Experts of a small language model: 6 experts in each of 13 layers.
Below are experts of layer 4 (counted from 0) of a mixture-of-experts language model. Rows are named router (the router's row for the expert), gate (a neuron's input weights, with its number), up (a neuron's input weights, with its number) and show model dimensions 0-79. Each number is 128 + 24 x the weight over its row's rms, rounded and kept within 0 to 255. Numbers have three digits each.
After each expert's rows: "mostly gets" lists some tokens that are sent to it at least half of the time. This comes from a sample of Wikipedia text that the model never trained on.

# expert 2
router:137163109143107118100118109096158193162130109103145109122147134111124118098122085111115122151128131151140120129130153124129128155155180146110124105156106172103164101141121125107138118093175135151087139141134161134149169134129122129075138164
gate0:142090114165154107096133139119129089122128102148212108146128148138141114104134117112181116110118136138144138161150115146141105122121141174139102122193103098142117136149120124133088102107161153134120125177093094206138142116128108110115126100
up0:168099094094112131128115110124116145143118101122088118138156107115130084121111147158122108154147144196118127187159147137138096107130148114141124149142102089118144138174120162154130156116170120098123142126122124117133139146177131131094170115
gate1:115156099150130133143113102110127139111113139126178099114086136091143128067129128153139123139149128130145130140184164143108135198112150115113108147133121154145163134179106116105139137127114112135124123093084160158133124126128166119138125091
up1:114132110188104140087128132126120142137121116159148103129150123106181106123112108128157148150116109173142154112108118109127048114168125107165150118101094121091138102106160093116129084119111111089142127086141120166136129102138172131132093078
gate2:127112133157133080163149121131136130170145096102124106110109142126114142153136113160136119128127110145115093122135138133115102148160107129141090170138128143108117121153130165075129167101133156110097161117146136126126141120142134109129103103
up2:090118149130101083137110129133116154129100130116105141119105120103084147147123136134162118140101124188104109122114099175106075126152126118122111152140161120126140159134097115150121115120075105136149148156140156121150138148188214135110101100
gate3:149126128152117103120122135093111153144108123084166126100144119107098131113097114124126117167090142153106145145102129111136112138116159123113211125132165140154094146146107139085134128124136133125186108110116098141159130137136131127106095081
up3:098132126140111132140115096139097112139092145162157069107169137130117094127104101148179130141106183131096127157158142117097101155157106099152178150104115162154136149127105139109136144137129142112102122104098152093144160131125105115096134126
gate4:143159141143134145164114137083140153131119153099143137141112135140133142142138127114128155123108154095146106176112158142133172142138152126140074145136106144130116094183119135161112139145138104138113124114143111166123160149092112139123126154
up4:118195162125136094144117069117130144143130151132120153102111146172113130156165055120139133125178128095145096124139148129107189160136127105114096130134109131083108137124161130132160125122085107129158128164142082180115101178111162144147138102
gate5:117096125138124124140105121143119155127130119155137119143124114121166138165156132132146129154162187138145158116156112156166079156122155106091101133102125069133143112153108151081084125111134113114081135109106140133119147148105134124100103154
up5:150121141141066165119136135126104112094098123106112101147083093161065134085103091117120161110103134129149122097139119082116152110096095141145139104169122131139159125127111135170121141122137187154146116139149114131130146103142098120107134128
gate6:122153104159160140156084136171147150128127117133091111105123162142129130122146171106110092132105098117158104141143063128140118101108158079110088120129105166135100091131159146116085120098188145149114159153123131112126135111094130152152144108
up6:103083110159124151099172156143093159113085138120150128117145139090165139148121102160115127147111131117102127136162142117162128153105091075152091184106138105138102152082104134175151122151113121101133149103125105121121092126138087107132137129
gate7:134155116107157097122088121109131120136210156105101134115123122086096142161143155072147077139130110117118146126117155169126120109121150091116120108173125148128172132119171114094141095113061134135117147125103153118149134122090143129141109125
up7:103114140100124112141122102100109120138163151138104133096119102071130140115147163108124076142146153129111136166116112178155124124141118145148172101118111127154141124144128198096122132133134075187173092137100146131151166151098194149114112117
gate8:121175113146132136173138142138100174151099132155121153118166146134153169179105112104114140135101184150090097173171099114182156142077139114101127125101097162146164124113144136124104141128137122146112086132118132128109092131127124125134141155
up8:128161112092141108125132128133108141126127090142133109185143131137117121124125139098131152140161127111159121108135172107121154134162089117048113116118154124126101125130173098124138178109072136115089160166165172137139123120165163097097139122
gate9:124152103142101087142112149143124123160120139160141112127123153194094107096147142103107144165129115130152119127137106110128146127137125144148098146127109115155115104165148112166107119141087112107092118149155126088161136141121152113128178102
up9:128112136134125150087137164128134135112118162136159125135103119145112130136152144114124106112157122164181104142133118141165089142131121143108099157147148109129146117162128124149134175146138120122146112114123130122072119184157126130117175137
gate10:124126145126072167135127125129096101115142094132111105129120131103150132098104109129164132164097100141145147174121164120137077130130180096141133133158124150161149091165139147156095125146152063141165137143163159120136136143142120154084102154
up10:116111133103143143115122120149124119091152136128127137109126115161142118146130125148160131128142183090109092097129156104122177110145093134104105108153146096115105114143088140103132112145126169104087105108122168162119115144092150093129156145
gate11:098159122087162155148160122146129127116149166123164125095112139134107115133114151132101119141123126131169123161098087158093091108136170110100122102152110172105120109124146103107113160165143116164112097150132137111130130136151129156171146109
up11:098144155083174127168104131122154130135153138157168141107102132125118129111094137134112148157145117124107102139109105124089093127154123122126115127113143098150125127106138147104107163129160105161111132140095117131167116114113161150146159171
gate12:080136166168147102125112102128101102121124108106119104142122164151133128140101145107132122147120144112116146110109122108127137136165120145106117085117134112129143108132178109072077133162130098143060137178160123109146167174137185124136104151
up12:120135112104139160130116149108169148133149179122057133130110079121122111109142144144135144118156059126110155127122150137142155163141174107102162142109118121105142158133126117124116119077128146136154125101132162172150173131136117094114102103
mostly gets: "°", "%", "″", "}", "′", " /"

# expert 3
router:159158111110170126107094130155158111144151153118121128163143127133105129121154145174130139090160133082145164127134134146151085155084125135142200146113121126115116138098144204150122113084105168138111099092091108139143088139119132113125123118
gate0:131165145113117145141151095133135124121109186098134123112122154108098135115119135138116153128099177109119132113141137117163170149139088125126108131151099139124133093141141178098145073116127162120103143099094167161130141124142185098128111105
up0:148113080155113120128140153093097093135155106159146137137149172146127123128167128104100103120140106146192141155157119167117122136106179106081176130191085144103125187149159121125105136128113109117145122110152147108125114098134068136131144101
gate1:156155144194081138099112143128114159118102111143148082137099146108083111142135074091155113087130117130174112103117158134154098162097154165105158140159132150163165105126123120116101154056136155127126115124107117110144133157140131135115128149
up1:159113166117144131134117090139147143144134126199131163124137165098136134147107092128165118171147133078153114122113128163124151141128132145104145128118125108164117141133149127113147129082165112147120145110152142093078161142078135089147083131
gate2:128109109149094146129147097148170149123108124127144137123122136106138131120122132127105140120166144145139129150146082105135139149113145082098092157135139100119118077135112118129101150143098137169138136121109177133161103159144112138131102115
up2:139131134124141118109133108129131119141172135156091135096123128138145118142070116111114135149146118187121139119144131146179160110096098105151163123154167157120113137154087127185109101159097119116147133143160123122158103125129100137171167163
gate3:145100126130161145110091154121146171121122147134153079139133166133124119109140122087142174185119117123188103132111132154115119148107096160126108177134142135094115116152166095129158124097112129138133127118113105139110121137139136118162168182
up3:137096101150122142124136153111115136102113111144126099140152105124168149121135112136151096102092174106119111079168161116166132097133109125184118096116089164131134155137096102152179153101105114140125134128088128122116120167153141139143117121
gate4:209101172123136139115103103188138166099117127126099155144114140097165146150108208112164134113108125157132106095137148120101124136115133135156136139126133139092103120111096129158136119077082132119119124146115129107113119130118114140112126119
up4:129181175119123124105125168123167100130115184148130178147117135078139135164133137067139125157135149148138145155153118111145095107110148125130134143130113130121098127140142117083183162086106144115139113125133096095114133137136127115120097138
gate5:132111094147106170127106145143097121150139162101105152161081110139138136126143106155183140099138097138124148099115165125113099106149131160107112085110138080140160119122157119145161140131104128156088125150106122146105162136127186160155115142
up5:137160117155127086164174163135135122153153110161101110124137080096123130145139125129098071103139151107124120085155112144160117144124150152133107113138138125095100073143121095111153159123164134101175138147134162148122088130160079111117135107
gate6:146113103111102126130071097167123131149110133099164131162132100102091141121095161147168132117124118114091114108147140133171095146154121162106124094107101099137127114110118123139123088152132121102091123139127128122085086108110110108134204123
up6:133137103097162085133161178133152112154136158149154118115144140111141143127191136083116123093118100129097112159121101081129140135157099156146135150080169160140102111129162101131117119124145065140152135124177135156136134169101125128139139142
gate7:123143073133140118137126082132121139144134134145120104145131150114141140124186104113155129154107135128188109145108102124077143124143142104088118081101103109097141136134115122088167117071167147149104115144127138132114119110114176116145126110
up7:081115154158121091129085141142134152105155102167125130155122082153136116109089101140126100095090153118106118136124143145107117102100086093158162165137139124123071109141144131129117082138141102152149132136112121111118119149155110082156114097
gate8:136105167121170114141132105171146105123096107142173078121134145106150105133113090117129119130107106168102138149090141156165117129127152143119127096122130139130137145104145111176129128119125145143125097068075131134118089131138127148106164117
up8:133150110126095127116112114126140105148151128149135137086119125133120084123132104145035110122084130174123103123143153149170120157128097144143113113139118129144151104141168145178087136126102127109139120135144119100129142092183111098110139087
gate9:105122129153109118138151143166154133129183142161119101132096156159153117130083147095140109115154099099163102101145109113095116093156125126125153114094127126140134169136116161195136127135122143144124159111111125157140150133120135092128108123
up9:118133110145099121120085152114164137136127151140161132141116124147127108160134114127119093091098116169160118142158143132110145129130093144139118121097105123126112129130119170131141139203124158115134070162134128147106131148123122122077101097
gate10:128161083169102120121138101155171115134145147135133121132161146138104130155123149119164137124147150128142149106131152100171090110099149086161135143164104180169130122130134154180182100147124128134100126151116107130133144130165113123126064144
up10:096116097166114122153129174121160109154112164108154118141141151125141154140160110110103130134153152151120117110141074093115101146083098134136106071111151099067120117138118138122181132111127137128130167073112120144111135148193107133167131156
gate11:115149095134158144083090126135130116164160125180134113081082135092107121123148126108106158116110061131099142124100135079121166142151159109134138159107167110124152137148124114193142132141118112157134139110107136144111120145094146142146114124
up11:109129112133142114119083114123159128167153116145130136073091153128158151112119119080144132092111071099112118131111144103156093122131161109142102174131159114109132134128163126130124095158143088126154120100069130146106116118119150130152123134
gate12:131115124131107152120112158150120141125147150148156102131127108120142145098139180138095142153157144174164164112151155108157147101161132149112129105115096105107109131159120110102140118096154139167095132089128148136122153142119101102122115114
up12:137113093121129129112114134135148122123129121071127140139095133147129140145080119122123131133117128075110099123118128132085115121137143115159117137138082145143180134134125130113107141070146131100140140163115144123142119129162125149181125120
mostly gets: " p", " New", " Mar", " Sh", " Al", " Le"

# expert 4
router:113088139149130147180162174132124159119112145139133130120140133170140124119145104161136175150141141141130170101156084138132142108110143118112123181170138133157105156112125088163152175126116118159104120137118113109102121116136113148131133138
gate0:120114099124118113131088114115099139124123140102103138142109116163110120130112178109154179100115122108127057135119092120099113130103185091140152109130132083119116118160115110153132134121143163118114111164110136097098111156120069140178165160
up0:109087100094141112117126155124093152126126131127126129130134117149091145142174133088164146136121106126126090130162091137157097158130161126113091141136147118099139152150170141107129182183173136110127099104104101103135159126155135096168115146
gate1:108151189135153094153147135138094168159095164105124145161115146118140142113155099125128128142123128178150158163149152117133141135111120146138112145144106075191110157143084147097150130152113091093123182118179130110138099086084136181128143121
up1:169119142131149140149107118113141124167130129147141148115116122120133098144145124139132165152167098111122092158170158088097101118123101160123115103114143116085165111130159134127163153103125105092101057077119113093138102124108125141142109139
gate2:126147175135135091146179112104122165137147127175108110134153141129120080173182140115120155139124124127149128098115122119139125119153163130141153171132125101106155113110149122102103113160097111163113145094103172137124121145149157127137162123
up2:147121183174145074129160107115134166101197154103113078147126131184134118114117099133104083142127148122116129105112096140146091128106133088121130131129138093121150109136132104119173107114102122160092118107109177104122133142090122106104134133
gate3:084141135126127121118127112146114155089136111128169118103169115134097178206127151148128124096152162139099120130090105099109110178143142107174142101114128128168168152164129148142118151142159144127107138107133124186131149134136112117124145090
up3:144127131130106126103104131158091118130143105141114103144127165146142155125158156115115134144134101115146164159141124126086140153159109135132133148153157091123131158112126167095113154136131139117097132116120163124128132136099142127131111120
gate4:125106158150146139120178151100150160122135062116107103151115112118138149117167113103144145110133135136165123109159124134148162136095143125157131149134095126148127105150098152126133152118162126138105143114149149097115120108117104134141116136
up4:109137140144105096116159117116164147123122111143110127197097149104136167089158132113137170136117150126172147157146118131162083123142146125081129138125113125157164095165116123170153135132153126100141130125128133077107112187159123148122135081
gate5:140117148128138127125144120122150126093112146132127082138148125116181108123104113131157128161108139080136121135075172084142137130110152113137099136143127110131099105113134131096159174129168098093156153075097138120101134098155156093109127176
up5:127169124126130132117128124154099131161111090148142178106100120124087139126143182166100112114149101166135134126130112120131116104127084174105126104135137152131147126146136112161132107125077122184090127147163148137152165129134157150134116110
gate6:102102149127156154126119148099141159106127133114091111086123133137106155141141167126145118091150144145134104133128137176125143095097112112110143117145107117140145113129125128100098155107130143159151119173114149122137162165123091087123115127
up6:121143158181142172120135126121107177137132156112128100132115118139122153105094160062137110138181113154109134124126155149102091127127075128119118086108138080152172109130146143159148097135121121112103109150157172143118152090110154123105104163
gate7:111104132155123119139136158152126142151150114119134120185113136131107169134087145111145182147125134162117134111138116091132153092138139152144150117130116098077104161163114115132088125139103115126137144152149144129121145116121128118133105130
up7:118164137133107099161172111159106162121076171170181126171108133118150108139082114117117120119129138146119140131150112130132110154123133081098122124141150095131125107176104122152099121165137137143115130125162134100100129095096163115132158167
gate8:112127185158115134127131108141120122131113141161105126121116145131126123106152140120152117161128100085120078118113129139147145107123146137117121156108101123166114103090146144142111124118114112146102116124171126102102125153125142127094153149
up8:126119076132093113150064140142120081166165152141151137156192129110121161123112149123168131099169104145119140111133127139104119114124105138137110093147124141109124136145130163151151122129142110118122095164091077133167140183150151143106126118
gate9:114126127119149143159138116122178116131149137136144099173096132120134152127121148171156114094116111092104101111104100128125139148097127148137101114144139121146116147129116142130167135104113115108151061152125105149121148122131079125140168171
up9:142167141150131074123122164125123156162112151121123100158122109116088185110130119112104118122116143117104138136141166175174118135137081126131153123139165068136095140132154142116123102125122141123135144104116101122139143119123181135138121078
gate10:108096132182094149134121122151153114140099144136138080106099091141145113155096116132143139172103156103116109128165071093123128124154148173148166130147113119147123152111132143139146208108154145127131115180131122118113190139127070151116138109
up10:120124108123099131141130110132146096111125118107164123109098074103110165127138166078111139103136120150122143122143130101130123056125099142106112136137125111157148125101142159139108105096122097110143090121090122118100128085119097103110111168
gate11:109165156120133107140157161132140171088154165145159070156114128142113142158138159188133107137139145080177124139113122131082110131113120103093104096109147112150099107133142122115132121182121160145113127121129073120115159086123090108127134119
up11:125107157119127163124137117126092146115136074140140125097087163111108122131122128101104143139115183128138119138135107127117152153102138144147132097117105173149111147143135113168119113109132122112111122134144136118119179165111133141085129166
gate12:108119129127189111135115112085121187145153092124118123137107160134087097110093154138149136154168123134150105147144108149116161145117151141121138149172167172144127144108104151130153085123106116119166148105144141144155112152182120134145095095
up12:137132142113142167176157167095111129107147136127108132150138130163185098128132142129165166129162105107137165171143157133104126151118154160159145144154093173121086137179103154088172134125128092123156132127132146101125165122175142134140096120
mostly gets: " (", ").", ".", "\".", ".\"", "\n"

# expert 5
router:126137161114105104120136123100171117121155129168134133090122142109089136150099172136095104139121168138117118139131116124129124141118102088125126100115145128149142104143126148087124116180142074132149157107110126118104119161095152108119139134
gate0:143099106113082137179095079096156124071119145153119139114121116114094127099117103101092122125106121134176129124127117120133149147124110147183129088118186102144108122117157098090112112083122096095146136071120146130114145127125114116130150137
up0:071154094113152132094106177152165104123135131109133130115121121127097112152151146110135146112147124126131112111156152131127108107109133147147125132137120176139125152130125113133123114172140135149104132103170124082155197142130152131084147118
gate1:142098125150124130128114071087131148108154163145139130134124155136121150157139128123115126110094111129132131149107128068134110155102171076141106115122148135136095134147128149138165125122105125093129102124125120106149137171103140064090105129
up1:128178139134100166100127074120124128104122122130129103120143182137138120076093118119148117135113093128141140167079152140098097173101156101158142128148094122135113097123126141135067132124138162122128120140142127104102146130173109106123122132
gate2:100117111115167159131148114115133153125120136116139118118113161124125136100137108131120144144159122172116071179092140080171133128122140133130075141153114118097153076093156136095150144134143101133121116127104096164111128121174134132125122110
up2:122100149125078120172177116138153167123168096139094123117124145119123156160100126108128151111122122156151102110107144107129116114133135127164086154125155135091173119113075106105158148131130094136127090096083141133149125198141129120099103106
gate3:118166164120110142157110128113104136158110140127120097103125105145153143141143130139138105119151143151112083058141178178134110138139121146125142138128113171101140118187111158158107117129120121137113053128143117131122139154127129174163114116
up3:106147105121194104113127108149132092124089110171137128153095130112109124122136141156114095124095133129120143098130150110119119153114134176134164135134155117111102098160114133194101127148121139105089070110174143091136120149098085130129136145
gate4:149103133111161144159107132070116105142151123183127104101135164120116153140081123130142135118151138148149109107123108153136119130159151111105123160177129081166092125097113123097111203146137129146148158080150123161100102123163133105134126145
up4:096154083129157137152140128106120118096127149133114160093140110099134117124113148103117073149119104133148136127184112166148132124139136134110086160105084115127197147121083142118118126128177159112147130105123143126101131140184156159142156112
gate5:153121159142144108113130128150109150158130143177160143176151116140120128143135082112167112135100131166083151097153119091132116138151103147111112133136141167145130075161152123097165116156108123129145153114175090114140171144119145107095127126
up5:062141098094161146120135163073135127135139125146139123088137149086133141072110141126115143125133119105142111179118200140148128137120135150137110116121124105150115124147132132097123097111158114128103121147095170121136124111182131135137108120
gate6:157127100117155158136067119124152136119127160105116120087135139154133114153095160151116165165134140101119125153091118096139104174103074080185150125111148149163113126145105125116115154135130092125142141151134164119128128096128077142116111120
up6:219102135106132113129151114103138113133154125121180150146067131089133103110159128140123155134124091130151123108156089123163104124147106116112105165145102131127109122101068087153148150110141133148147136127148135149121108111124119155075108140
gate7:141129118117122105153132114142129115155127099094096108143116130161123138096100140134109074074109135092116145192094100099126126137086116102093134099082137116147123119092103138107145156149108144117143067102148139134139106124134078139103165200
up7:158183111120171102155141113169118115090125150145133119123142089184127119127103134104145160127079153088130153153138146096126145120116165147154121090165116122150137131100141112121180107134128124127163179140191156166159095153168140066136107145
gate8:161105150125153123138134116114145133144160143168183078137120126095125133140128115101127150095152132133187147131141094126130128170101174136068113141106171089118130137094115149143146141125099121140127123109114110134134103122123132109152134085
up8:162127112127068130147142083168159114151111135130101119140144122161160079122162162126090109139072128132089132123113153113107156118112103133120133152111102115091121133097099168135118146116163119103125131149153135115121122128145157209132139149
gate9:157119119152167086088137149139158158170115167167124131130141118136117109117150125120086103133148106178133111167107130114119133150126138150115175082126133115139136131141102107086156096128120129174076133113089138117131124101158101143143086067
up9:099125131120145089136119139062163136116116155105100089129107131177166118178135106105107114156145134141132140136094106100102115143188125121071154157175132112146159132092110128126160103092118158122127158141128158080138151113118098100133144122
gate10:108118114132130072089162110118130120190113124144179117160102100100116150098130122112124111117091107089172138108122082143132154136121097162122092073084111148124161139137129099080158157127180158130097135173122105109152142152136106141111197114
up10:136127164153102147134132093155126078115122151129106139099079062159126078124166108119095102142161159137101136155171112126154141152175107147109120117136134082094166136149162163119121082110116143116140136126134107141092101131130128149121101186
gate11:131103144167136116137107152123144089167081118109132100151198130149151103126131107117119141170078118122151154135151131151155131100133140120101200125144147072135137137153162110137152144129109126165153173128109120125141112144128155078113118142
up11:163098137136147102117129129133160121155130123125123105170108178084159128141131058128138183124134141091142135153099140130121097145155135186143148145114180129127140150144114139119120166097155099168147144121131129140166155172126129108105121148
gate12:170143140099141138133158116161125145090139129174200142119067127128089135126108110110147131102169128147120121127073096089148099133150118123111111177148146142195143140118144163128126107119140096141118136156115116103138122137171142110119153144
up12:151087147082153141087143131139101174190146123172131167132108138157127109167095107132150159120118149128141112108131134106112120156096102154134130127132115141140155096109136117126168130182111172171133159130131119083154115135112122117127106102
mostly gets: " was", " is", " to", " that", " had", " it"

# expert 0
router:122086183134103188142099113130107079109122111106119131167110136116097099154136152139105097129110105142143112125142115131130131091184130189107117105121097112140106156110137089102160102148123102091154156128138127131128145099137132145151097093
gate0:109147134171083149146123075098114140131164136144064123133080109150107184149104146141142094164103114138137119128156090158170151135117123093116131120158127075112126155123128154112164106116115107069092142118147132159123117174152155143165116117
up0:148097151115088147119114134171119147137155130150133162159146179130136070129154143114108153072142119095144147107125107151114085127153097118135133120145148112126133125118155138128120175151090132128151083110146129168127151095091153155110129124
gate1:119130124159098170086136139093103113138154156175122150097116153115138075130143098141173126168111119136132123143147107152141116132182154111159123168161146131143122147098127132143171173110152124149154118110148103123094121105132151134142115128
up1:134114160131125102158125090170200089139092136100139156124128112122146110111132133125128103094173144159165151124148103145153117120118128145155133132118128099149140149161091136133125147088165159134134171126114122115140143151179126139144134117
gate2:143096135120120143160118117111130172091076122135069132141124120150134136122178120131119088104107119118136143125136138141156139113144124137111098083115132163104123123071157207139167156153144124161180078115113145111118138109168134136123176156
up2:080140163137141111137132134145131150120131167091121085158163139097156154128124091120125181108074148095111083111147120123140133122157116128088153136152140162147118166120090151139112074159161130127131101186128130164160100137148129097157079135
gate3:156104151130121161171080159099117113110123122117084101144157162140122089107038151129089111087140148168133124156146156094163160191102145118172142125135129137110110113125160100111137139162175113120110104116131115117138143129157094124123104146
up3:143128122106099133109193087105172111104121118162137183149100099106178125147159104142129159102136145125107112138117152132104139124163130116133168117150150131145159184112131128155120110094076149142127114114153148132152120126072143169138143137
gate4:063117100116119150152146133157154106077096142111127146141143145134132106133156163123141115126155130168070142111155140121100141134135099136119105110149152119088160146149139172126146129150121092123142138144142137121119140118114163110121135121
up4:157160102129161142111129103111123115150108101130140107070121102091124073144123121135122167159147103140127120134103115153129099110147138113167135151162129158161116145121117122140118121086134142127102126103103099076108128138147126095149134095
gate5:133169179127136127129115137132137121116135132149118092149092135097116091120138130160109110171116116138138063120134147133128120160134103146114147115096114121135100071151093147090120104154099089091092130071137108139136157108163093143146092152
up5:104143158160189154142155110145094142089149127097100103117120189124146148137135134143129087096145062151132187104128123100136132120118125111110162172120147140105126123119134136139125149126167117134177113110142131115140157154131105170163128170
gate6:113134143179138116123101137137135150160141122087133111113114151102147116128136119148132143150111152116148124112131170107133162122144138105087121161101108105156097112110127148111172102181136100152166144138144163100150154137087152122122110160
up6:156108101076145122102136121103139130140138178158132157113119130187095138126133080080105139131124124130130128114116121117168144133101086127135137118152154141137130143132135118146150129157124123125104125161141115156136096152123130116113167112
gate7:140152113149083146128093091104109143110120114131116099139120125139131165134130121113104116120129096104190149135139139164132127101112150084103103118135143119155097098155137150086118144114130116117145154132179095129164124133128140118126113089
up7:115093103105128163141097155157126136169146146134169125159079118155113104127144129154107149179170157146113112099104138144124150086099131066115128114111104150113158110146133148179112105134138163116131122142137146160151138103125146140142126134
gate8:129116162159162122120129131107142129117143150149109118150093142090126126144145140151118167157140115156145176085139149161143150089147130135179148089132091064138114198157125115080121105123143136096117098138124093132101081094100166106149099136
up8:133111106103113129163091095112123108122086107154133159142127136151161115151130074169127188140111112111109163146078124114134082132145148114099123120117134170169113111156130122128095141137116114131138124115143036112165149128160103132123119124
gate9:082155117140098121162143141119118152115112126138141094117151096159159168090124115121167098127146129091100111108129146164138178113133130136142148133094106138131130131137133116087112130128145146130168155119139137127142119141111113117099103082
up9:121143152161145133125101111145148164137101157113139115151131122119148157086145119125116123117138092118153108104178137123139145084133115128125158081114116178149154129151118091133094132121167142125096181128136129120117125125105130121050121102
gate10:135143141124141179119070125124139149101165111115125119142122133141082135134099172104126108178131099183129127144106115139121110153115151123108137143136143132152125156108140135112097131147103087146130168104202112210095158127145116101146142100
up10:133118127158170141116147118142095139122149093176122128158131141109134146121150152179140114149130122140100149117106138108133152167127125152108108144152094108081097144089170126079110123117133126141142126054124125153118133119152136148131109116
gate11:121122130169146144132126103122096118118093138133119142149119143131116127088113099127159146126148089123154166140144125147149122145129107160113144105139132142097091145144130158129150131100111118135151131142161119110113153114130168119142134173
up11:152148156136117122115179175138153160141131106164139116139162135110143127137154116094126117118073151105149103103106128130131115169109107103145122142133150167119180145122179098133105143110128170117134132100137094139123142114121120168120119140
gate12:137106155170116122104116112156147130162136145099100104147138157136105151189129155122139104139107183140161129110125115154135106117156150142163150149118134124135101160083084111147200148109138127123149143128120109120098161124139121120088116115
up12:183142118146096148156116117134180134152114188095099124135127135152171134161118106131172105131121128115114098089112124126121133118116119139164143131181163146130114117072093122108169093110099125121162163118119129110108137091128154146162112111
mostly gets: "|", "os", ":", "=", " Robert", "as"

# expert 1
router:124120075116156104133146129154077133114095121139114135136110106130188155114132113066167160111105094135104101142082143102100160109149106113155091132113153106109118123174123108152085152140123138097156088164160127138129131125151116138151135119
gate0:105159113147126145090188143176137130134123124138109174109137159141143137112122115132111123143100113143125123171090135135125177142157150125155109131127114093119129159133146130161110125108113118116144114111119080115108127128131098081170124121
up0:106125120133145096115074114144168098161121086151114141158145080163150136134120134105144137126094094140119135135122139114092099139087104116151136107101136141099095097103110134136117134130129152095118080145097135125151136143141118113156105126
gate1:080161141107105116146138149136132132114120143120124121119143130133097123129123142106173147123129072135139165151101167134114138091144108098106132107100109090184152141095106133098138152131117109121143118130106090096062140150130108133142079157
up1:113135152183142123084109128094151082141138094179145136147133133100138123154112126110085124129112150102108149131088157152132147160154098137106126148154162123157158165148132143140096159114135138127112195143165105117157142158164162094122132170
gate2:117119141148109174143150158100152130074129138130109113104151125103147149107155098101134104131092172107118082158128142108112151136149163128076129122115107081169169098096110143153079125139138122132128116070145141131126114125121114154085170110
up2:109106108125097129130136113152127125097075152175143110127107145137160168143148120138142090135104121105139090115118200109108083142164082145148146089096101143178118135186111115091140150087137113112129136124179113107158108137119121157114160138
gate3:125126123135162147148128120166156075106135136171080120157075125103127124121124108105158135119107106157095098133148098118162143112122086119117134122141106131134116121170100100096108136119165130118178112144136143111170089190143195119117151092
up3:118141139129118134120166088106161130125159104098130159089092118170133129114139157155130131144150127131085134109112133088122135140151145108106128169147101126111075145103145090153082154148101158124134110137159076149161130191135143149117135156
gate4:155150080104143112102103128206098110136090157156155121143159116125140147115160147083130145148144124131168062121147097122140115112109161126141113136140107094187122119122175099120140158144138146191110183110119135107158140137090149137109136154
up4:110112120150126090126133108093111103123146117110116135080095128145115084150112136158121101130122122132147141145173108129121111137146121144109124123126115142155109146056126174128123081113094149119154103172123099135135045103144141122127079107
gate5:137091158141100112099140144144141121129102123127059101177122151140172109121101160101141102116110096136140163154125137095102087125115114124141109114155136136121141124142132125049147097173140071121133136120131091131173131167103138131165169110
up5:084122158189094131126136132077122173129097110120105142157156140155152115149137145195106099134169154136113147106143104180117149121123124119095137173133099173126153120169116112139160154112110121113112135111104145148118140121134093147131114122
gate6:157094108086166122138158137090127177166124151187102107086110125148099135140130118118173144129115117094132131131124105161126131085120087121106128117121143149149132135135117148109118135128131147109097137112106179150094139139124151156083112096
up6:109075141130126105116170099167147093128135158127130113154084118170116122129127142137119155115177090146145115139138110106122114185149152096144096130134118111129140120171110147114122178119122173143163158170081095117125148143129088114084132118
gate7:109142077099104145107177148148105146141119159120130123126136154146118103098114107127141135106091129148161136115148185084130144091122122119077148135095111164139111178115091124139109131134151125142150084145101111105112153167124112129149130148
up7:135124150125160140135141124166122148143112129140137136112143159160148139092129124139081077130140099118127082155142116103117117108113135146157113154107095138122081121134109164176143109114112166117150142168110117126111126125137124145125147168
gate8:133119124160155130164085109084147150110117089167120125126119152120135135134156089129169136134130114144077159094166130129119109109131138097137133126145110111152156182142105159143138123133134133128093116138123110168117102136147096088098153123
up8:111141101139116139158125136128128108119193111134123152146139127127157130135139108095168118146129154135178120112084108152156175086134151166153138114127138088138082102142122129116081110119119120118140163146074103133136144114130116115128116151
gate9:143081128129144159130132129135102129126109164157178146172111093135141122157119109115115159165110091126155178143104140142166133130135121128140102149182125167122140104163111149151113086168140171145167132150143164112126111154112133071119122133
up9:133144103116130094158151113153124118156114091160109112098125135097124133114122147161152188149095097144115131116098130077112120108198130105106138118097098123132123129161116121150136157164135141135135144117130137122139151160166130125162137137
gate10:107138120107148152121122128126121165158090158155136162121139155101093134159119120192112119106143136130112118096117118158134099143129165131140122131107170141112092152170137146104120134129123103101143124138114120169117177083103163137154140109
up10:155137181122132119128126131185154164111107116127166123150152119142160089145167118146118113150129160130127140152184109114147156062106113153129137098146146173123143121117101122115122147187162144118144157086096144117114133131113129126121084100
gate11:083122136084157074173147111149141141114143127089044118166117160142117146138128144146152147142164114104151136130174144117102128134143139142105154158117136116144145138129123188117117125121154101096144127114131135110116174105131094128176139155
up11:122129092125155109107105157087133109093118145112113191153112113145123147095125139111134136141145167145126127176098129115133155113154174145136113135180129140124136110130147162117098163144123127116135087124145140112128082129109121126144126084
gate12:140131126120129129123110179129102136131072144136114075156118079101155174158145129138142115137077101144129134095093105116151172138137110115168106182124135149154123140147149130114130086166139179133123105137132117126134088133149128116153140078
up12:123126138099102137088097118143152159103156156114109140182111125147160120149116130164172114106131118123124124101125126104103115153135130100145151150124134126079113178121122118160118115151128102113191126188100122124124137109132178117135127137
mostly gets: "ation", "ics", " American", " film", "ment", " States"